{"num_hidden_layers": 13, "hidden_size": 256, "n_experts": 24, "experts_per_token": 2, "d_expert": 80, "d_shared_expert": 128, "hidden_act": "swiglu", "moe_layers": [1, 2, 3, 4, 5, 6, 7, 8, 9, 10, 11, 12], "router_score": "softmax", "normalize_top_k": true, "routed_scale": 1.0, "balance_loss": 0.00435, "balance_bias": false, "router_z_loss": 0.001, "shared_expert_gate": true, "init_std_router": 0.0166, "lr_router": 0.0021, "num_attention_heads": 2, "num_key_value_heads": 2, "head_dim": 64, "vocab_size": 8192, "norm": "rmsnorm", "norm_place": "pre", "norm_eps": 1e-06, "positions": "rope", "rope_theta": 100000.0, "rope_fraction": 1.0, "qk_norm": false, "attn_scale": 0.125, "tie_word_embeddings": false, "parallel_block": false, "init": "uniform", "init_std_qkv": 0.0436, "init_std_o": 0.0121, "init_std_up": 0.0436, "init_std_down": 0.00516, "optimizer": "muon_variant", "learning_rate": 0.00963, "lr_mult_o": 1.5, "lr_mult_down": 1.5, "beta1": 0.95, "lr_head": 0.00684, "max_grad_norm": 1.0, "warmup_steps": 200, "schedule": "wsd", "decay_fraction": 0.869, "decay_shape": "pow", "final_lr_fraction": 0.0, "batch_tokens": 32768, "max_seq_len": 512, "doc_mask": false, "z_loss": 0.0001, "train_tokens": 263500000, "max_steps": 8042, "dataset": "wikipedia_en"}
Below are experts of layer 2 (counted from 0) of a mixture-of-experts language model. Rows are named router (the router's row for the expert), gate (a neuron's input weights, with its number), up (a neuron's input weights, with its number), down (a neuron's output weights, with its number) and show model dimensions 0-255. Each number is 128 + 32 x the weight over its row's rms, rounded and kept within 0 to 255. Numbers have three digits each.
After each expert's rows: "comes before" lists some tokens at least twice as common just after its tokens as in all text. This comes from a sample of Wikipedia text that the model never trained on. Tokens count by the router's weight.

# expert 23
router:154087169155120101120096163174105165117160099151163169098159155095105169160159096162165153150162102084118112097157117093162169101094094091169161105071169104153180096163102094163168096078099156206111105175150148143098100165124095156111129160159184098104145142151130159159152171145097096164093102105105139156108138091118104162111090165095159172092104165090088088097152181091088084149171116151107086139162153149095098163107094052106100098108152107161130091095142086151161093094121161148165160107091097164132129112154179162171093096153171147096168155167152164090166094085091153116079167142156103105152159081091092163105106168169159160103121152163161097101095164134097099150103163079102072157164107101160112097156149088087083099123091087145124158096157177085166145109156098
gate0:169086180159092059132115157153134114059089083114128082113106179147090146131123194146120157116103125119163165125168144107166120141107176155136108101155140140098114085124169116147133191132112167074096100094153137117179090150138124093129111131095199150138122156198129155169148032163072113135108184132145114118132117124098141111132117072125113176116090111106137183130163149111132139147108157110087157162121137203164141183109063128123190185146193102191139146138133162145121176107146129084149173105102104102173100108145127157118176113169130082119190116118190196139171117181130059159067130092120125119121105116145188168170144103114062085135135117083203155103133109103103144164107132133101186146153123131140087117164115096123095119123123128097095140150122114058157143174161097
up0:137084138173139088203102139093106130152145111130141125148104116128155140119141132168144115131100115093127113131059138090094120154146139084172167120140159167165145167119135094138100155105108135133071108144103108099136140104110065125114129079084064085157098090121122084143128128084117108159124128143101058118118105146132140088131155123105162120094171131155132110131121165162138106091133148061174103155135125134138099115137130179169160097139055106098155098106172114100139146070101114139125096081118106104086133074083130080055140132063184149130162112150130152083076124127124150161122090112176146077199158140129098212119109128158178117129120159092164111116106103158177098145159115147151100136100186145111068165210041189120130177230118091134102085137081172171141124172217143
down0:060160110126092107162172099147152098134130125182106106071067131076085178113135094110173161167128110139165129095147173139043132156183109107089186119160146089099164119086100193121121142166171136132084096092167097139169142145126090192104130131135084113157143151102137114122112168088119117135146090137166139207120108078117117098128124089125167146126123150148107152085126134129120136176128087107123161119144124120107041163155128151127066128105095138072110112150092145072087165159098184150152181105128106148168106157125093116106122096126136119041059082105079080148086117101123155117110128137109156169098166162096116146107157152081157156116101089124143166117086112184124172131159127033107093126151099109083125053129127102119109202086129125149140175151114152075164189156149142
comes before: " the", " a", " an", " be", " his", " \""

# expert 4
router:163092167164106100089090151164094172110170082158153164095171159093097180164153088138166157156170105091154119100156152091141172094097090089173163107078162096163177090154093089165162087092088166163098091146108146138097098162130098105100124154162157090107160148155141168171161165160095087158090092125101148157109147087149108161108089169134156159086098167089088085099150154094083087143170110158102081169165161155090092158102095110099099083098145100167152093095150091161129103103088162149132159114092091164134157110116139164172092091152156158091166165157118163093161086096091177102113162162158102098158170098099095169104100160160162153091109140166147093096093165130106085147091159084112106160159101082160126104149157092092108098105091084155107173101156160082168166097155099
gate3:101087139143128098115148129069173106171090124146126146104119109126192127107123146094147167095105142129112171089102151119120138168109152114143180168124137123214100122100053142113085080125088123123093144169151069182124153100168141120100097109175126130193138197101134146141120158056106177072156165143112140091155113091092125159095113145088151162094149104123109145105141096103084128154200098172102130108167102055144117141098112168107195151108162175041052085163103143126125122136079110081162156113133191133087133128134084196124122159098167130105087159117085159079157153118159103118187152148151138112159163118165129095113152107121124056113113178093135129120131086118156092181122105093110085114139128070126125104135130117099124146161148053139135145118140114132028202141132125
up3:087096162105126098116147111069091137057112162129170126119105111172100077136143131134071137120174108101119134130138140186120110094086148138107123125108123121095211132112127193140149119110106129147132127122143124091101116161188112116144173215127075156174109170127068145122183076173090204163176117088058149133097070068105136172117190181102162161147087133128158186148070153104124096099151101138147149142131107177138124149126128126170174033170120129170125108059133144119101142158172125151130133156139113178068128100112097160197113113126124100162079131099105194099119171147140145149188085113083136146151183129154131118166143134116065103108163095084099182054068123152128137129122128121140119145102128117115089123204134105137131127078124133166120132121148122070169128143113120
down3:130100126150111083127141151147157122118142073126182149116122203140173120064167089164163102174146115160144130178147136074121113152148098118153103089070105206114075131132110111139125144162083154130138121139066151170176129091111073118102140086131110079158151147158080101155135171177106083143125100104111146097177142094176127139098131142126112183189129092154133082144127166104152062117140135139139135107146144096155060118167070135103166125141211164171117185110123118103139071120132120121109144091098116109103152126160089060133199112148125135126107148113026114100155095097167145160133137141144164097148112154166138194168128147084082207154085129158139064172156093157144090100136150116119111112200151121109148117095125175146142123121068160155170170175140160132067132117111189
comes before: " |", ":", ",", ".", "–", "\n"

# expert 20
router:154096167166108096101091153169089163101164087160151170090168155092097182167158089147160161150164100088162113098169151090145170092102090099165170093085169089153164110162099095161163094095101166159102100167096152137099105165135093129098125161163161089104158147165143171169162161155098092166092094111104150151100146083130108160108098167112152173087098164107092083100153134091099082139166115157106095176169159155090106164097095097111092091094149092162153090102150082160134093093095174149148162097091104159154118109166167168165090089149163154094161163164126165093166088090091155119070164155164097104167166099095091169093100160155164121090109141162161100094090168118093095139095163084097096163148098089157106101162164099091113098120096084149112168099159161093167139110157096
gate3:140116122123098182132148100157180155158112116092092143101124144054120142040111120115099124161083192138145106079104104121143116118147070124177158174189105168139143119113123146160158109188127098092129099145121112143104139108128116151082123150134101118154159069155147204060132124096106047109106152101187136137126150148096135085100133100123132108113065184130086152194036113130063128119086113124143159100147150102134090102091156161142152165105117089146129145119131124186097116190151106080170148126076134114123105175130149100122136144089182075132166097150180125141149170190125143113157193179127116118045113139132106126157166147218069135139121150132141143112177104181110182128139103127075109148108148151175198139159088114115164124143128152125107146135165128078151076163164104
up3:170104181182122106140122130160113102169115133120056055123077107104134125113156070178131104130156079114124045129101133140113087128138181176129141182101205160106123110154091159123090122104135202132169095183145109065178166095132156149144171113142103086124127127191109087133117130208120117120099135132140181143140143106124129175090093124083139153114122149135164087100106156102129162131109115123081094151151150121148098136117088147122107148147056162072152051142218151064163081143178113116142133078138185123153093106172154119138142122144151152127142134143127070162115156131140110106137141088099139131174123161125181122110093132112162119105071134136130138046108181128037075082149188146157086150137175103130147099085076128120147152156189125123102158179103130121144120140087130
down3:089120120137171127153149126157160118161126105152147118129102132176080046072118122125057138097063107104179183105141129132162154103088139160124110124177096154126090148094142135091099114102123106131103142090123173117092115152117154171117173119165154139139095131174147142112143085096139110178076150127097141125067186161106185067119106090102069110086100135088086120154109087119136105092104106214094120135141160099138164146164088153178101166109163188193049162111135088096111120159135137096117192123081146114068111215156162112196100149097150201077188116185131167088155150163125092109165157096130095141113166176153123093162121144126146148088135149192163092146089120126094094118063153083128152115154102146102112139126120150118123098138151134136087110109178138088123107141166164
comes before: " ", " and", " but", " which", " he", "00"

# expert 17
router:157099171158106100099090156174099165102159090157165160084168155094105149158161090167167172151154104103094093095155137088153166104087102096161153104090160095152162089161098084158168097086100158146105101170151173150097104164147108134112114154165179097113162150158152169166162168156098094158093096139093159159093162087155103163113100166148165175094086159096091083100159135088085092167162091155096086142170148149082097160111095098099094093102151105168145093105149090163175102067115158157135168108096092163141124107154182166157094100157151161105161161162131167092167087089097162123131159167156095099163167102101094163100107153158167145090104158164165096097094176129092107156085171089102113158150102089157108093159157089092092096116084087140122163084159175090162150114157096
gate0:153148134106107181076153140151162104198143073175109099132130098094131113148087093118170145116123105139141092139141081164150172158149133088128123113095173150090073173118129121089125097102137130107148127118112152147146147150107163069055106139104138062134179165163166175131097185038088084168160165134108141134127106080147103117154138173153157064135163079072119163142143129139126079143073170064122058134094133138139181119133166098157116104091131183079149159103110162105129140125076142142168138144113109151121145169122144078114161119131196150145170186094103138116167141072127082132115151209056072150107155178141136144108160130082155095078073116123117104172131134103148140089118061124099110052149103118102147103120122168129120145199119147135198116149144166154160097134162147
up0:092121140127136141131094100095124164121104080114171127114162114150112149141137033136176135179116142089141151100172123082147088143085169158098165152166113041110147105103133152151124112161134089126123041113054133130153102136169178127065086060101158175129114142131136140135121081094106100103155081159166115147104119143121163127148131179119163098114146160128147154109092101111132090154153121117111153214139152204110139115147160132103170119121086025162140110114141167130148085089163149029106101086109128118085125136195110149094152116136158130116109119131110110138129152113104173076198143061075150133130140148129123127127140105136107120041100144088142179182124108119107163131122146073166103137160186110087185200117178116135133143154166112170130121185119098128133122183136085
down0:095128160132142130200118123137141096121114123129102093126143110163097190122117084109087136081108106121114148110117160141082097156173091090145161123130172121105154068122118157088155143132156169185093155140141190166117094090071090160143147114107133099174185167128073153076149149173130085166156107163070151172053105107104104172100136159126088079171094079209183140155131143134124169139138141071126051124126143156172134122097216135153061146154108135094092122122130131126102131058072079112166060126139167154154167098173174151221084118156150094128127094157136130117126093102120087082114101163100090108104111118114150101112125162108114085136119182104100156125130122087149140092136052111115161107179123173113132130110127164093082082171094132156157130111145141132135110094149182
comes before: " the", " a", " his", " an", " its", " their"

# expert 15
router:158097170167102097086085155167088172110160086160164173087167160094109193161142090150163154154159110092133128092161162096157176095099089102175179066089178092159167097156106089155169093088088163147096091160134137129102104167122094092094128156156152096112170151162149166171163161164098094160087093090096142154102155089165110156103091166110152171084087161092096085102155164090085084131168132163101100165168162161090096143108097094099104091097148102158161088101153092162120097094080160158124157096097108160138166109129143164162089098143151151098163164161125159098161094094091155112086158157159097101162166101098090166102107161159159148082116148167155096096091151136096106134092163086108107159150093090158108098153154091098121090095099079160111174108160158097156158104154096
gate29:134110156152117129064181149157077205131179135096075133183123150154126109079095147139152144168182130084117117178122118126157098177131108105160135101147079106147110112120145098106173129156128131157163189114098143126161088135125070151120077169158092146111106184124149137112159153118177112082063166132178109146050152123094110124123085127155138144059122122117124146104136139165148140119095133163150152139161105175202151137156088098151170101189116129143089130161199150172160129158126143107149102109114110112081142070106135118097154106104149106150163120147100085085134173171149107181164070168114122151160133159074097104058058052143140176175086129136076195120209102118071087130113166117072113170125124084135122128136140107180143143129166153125101118119119198157145155098133161
up29:131122160137170140106115113150112141140133197097117108127123119106147110098130161163116183136100200047129128152133152076104111145127149107098115148106060128103154158079164088114080142058096168115157115076099071166084108071117082082103114148129108111132139101135153211114158113111173079204143114202135109180110089102176152103105114086115126110169124097127108162124105225159104195176113120161089116147163173140080149140048102129133141186144142112113136123115136126133164095065126143167168138084127117136176133162109161167131116106139117124134138085185098145059085092132128112127186127125166090134089123180063152121178125097072131156163119124123143092139139106025165107149088161128140171138149089108143083110106160114099103118140131200104112108109115115157171142113130150
down29:118131078138182110077140140158094120124110148088113144114090151121111178165103102126152083113104176121146188192108176116111152108071099156139096124139136117109104080163136193093162079122153104147106164134120113057136141168100138133137177161199161143074143153147197128154141071157105160159086165144144124136076154180141098120159054112121074080171082112119142105117124160117124132145093148120187132130103117130198108126163093096158119186062131138075056089105093080119135173121136054110178138154123136052138131175111186135131155087118168135123106072098118123172095148116165135168078110154129146137124123124134124157087149159175180098135118160103152141064118162174099115071143140148091218097099163136126156137153103132096142097082067095159132134123116095142147121185152128
comes before: " |", ".", ",", "–", "0", " |\n"

# expert 6
router:138121159136119081105103149164124193125172034165102145110142152125123119158150120153140130131124132104109116073117139117110153113096106107134145097066123109147176128129111099139150073081036172162035103192120128133103116141144089168133117147148138133144165123120115158147122137168103111170086111145105210136083163109100053141064139148073156199090121165128110110125138185115051089106181079158099101096144145124077127107123100088067136117105104108146158110119128104145121074062165180128135161102088102114145078112141145175153094115136174125122150181153196178126158102062116137124093108124127152122213161127113120151109105151175140126112106131172111103087128152123073103104123139087074072123188131080140127138120156133128075114125095097179125155056147141086167181126123128
gate0:141114172101127129109214133167112117125146087081178179141152143135115090101104145132099122175137101155114093161099118119087121125097143239129155114157111081060106107124108123165103135142124126156110105154095127091064132124116041146154172066136124097164078158123134095160126138112086131149117061115118133097167199095166125160149151094137089126173048089157146123154093131089170094125194087129108161132147140114111073130078174124191120175065135128082149167094131123166096115111162097114083179081153167133133175068163128070129082104129109147132168149118220084123121156146087158076144113154161117153134047115210130098142157111144136115091149140151077157145110147144115108097119135101098156123133117122161142120110154119163079108157129183081148103141111129099130168151129082
up0:147113168138137064082148098099169159114136088071160107140123092138196145139143132170204074115131150078111086109149180124117105143144144132164125121073076122109075130134073159128139102157099156131151125138185102202068106132117153106156136063114148089105132159181124116125145121127099119114154141208141106113136097152211146116126075129189110109156124149119160156216119126137172116118053158114074140107137124123102103069092108106170091107150137150092137104141107133153143089091170109105133108182181098108157186121173127125170116153126096131087147103198090162121140107144132133156109133172188156054136155174151134115134115138147140168131134166133152164107095152227182145159174120168072133134065147157089145141109098154169105077144147112123133085148189102132143143136186156
down0:104144114129194097140089113088104143180126136157111101062138120171092119128087168129088140179160120160071128182101088121076138156132150154157152131167105144138110046104123156179161108097128226166124125122106184106099039185163191144148075072127141078112101103153139138121191151149195140132159107131113157115161118119105157133150074104126094139133120164185107160146090157099200168171138118111093138048183166102134132097149120118159141077125125085113164087187119170186103132117166102111099130148147101149091090104125166156101150126168139156125131115157132171155163132161179172115116139084157131130165130094178077106145188137069134137111121086140087135081127093115119089139132135178141174162193166149134129140135116148088115130148140111162187192171151136079105140119118139
comes before: "20", "19", "1", "2", "0", "3"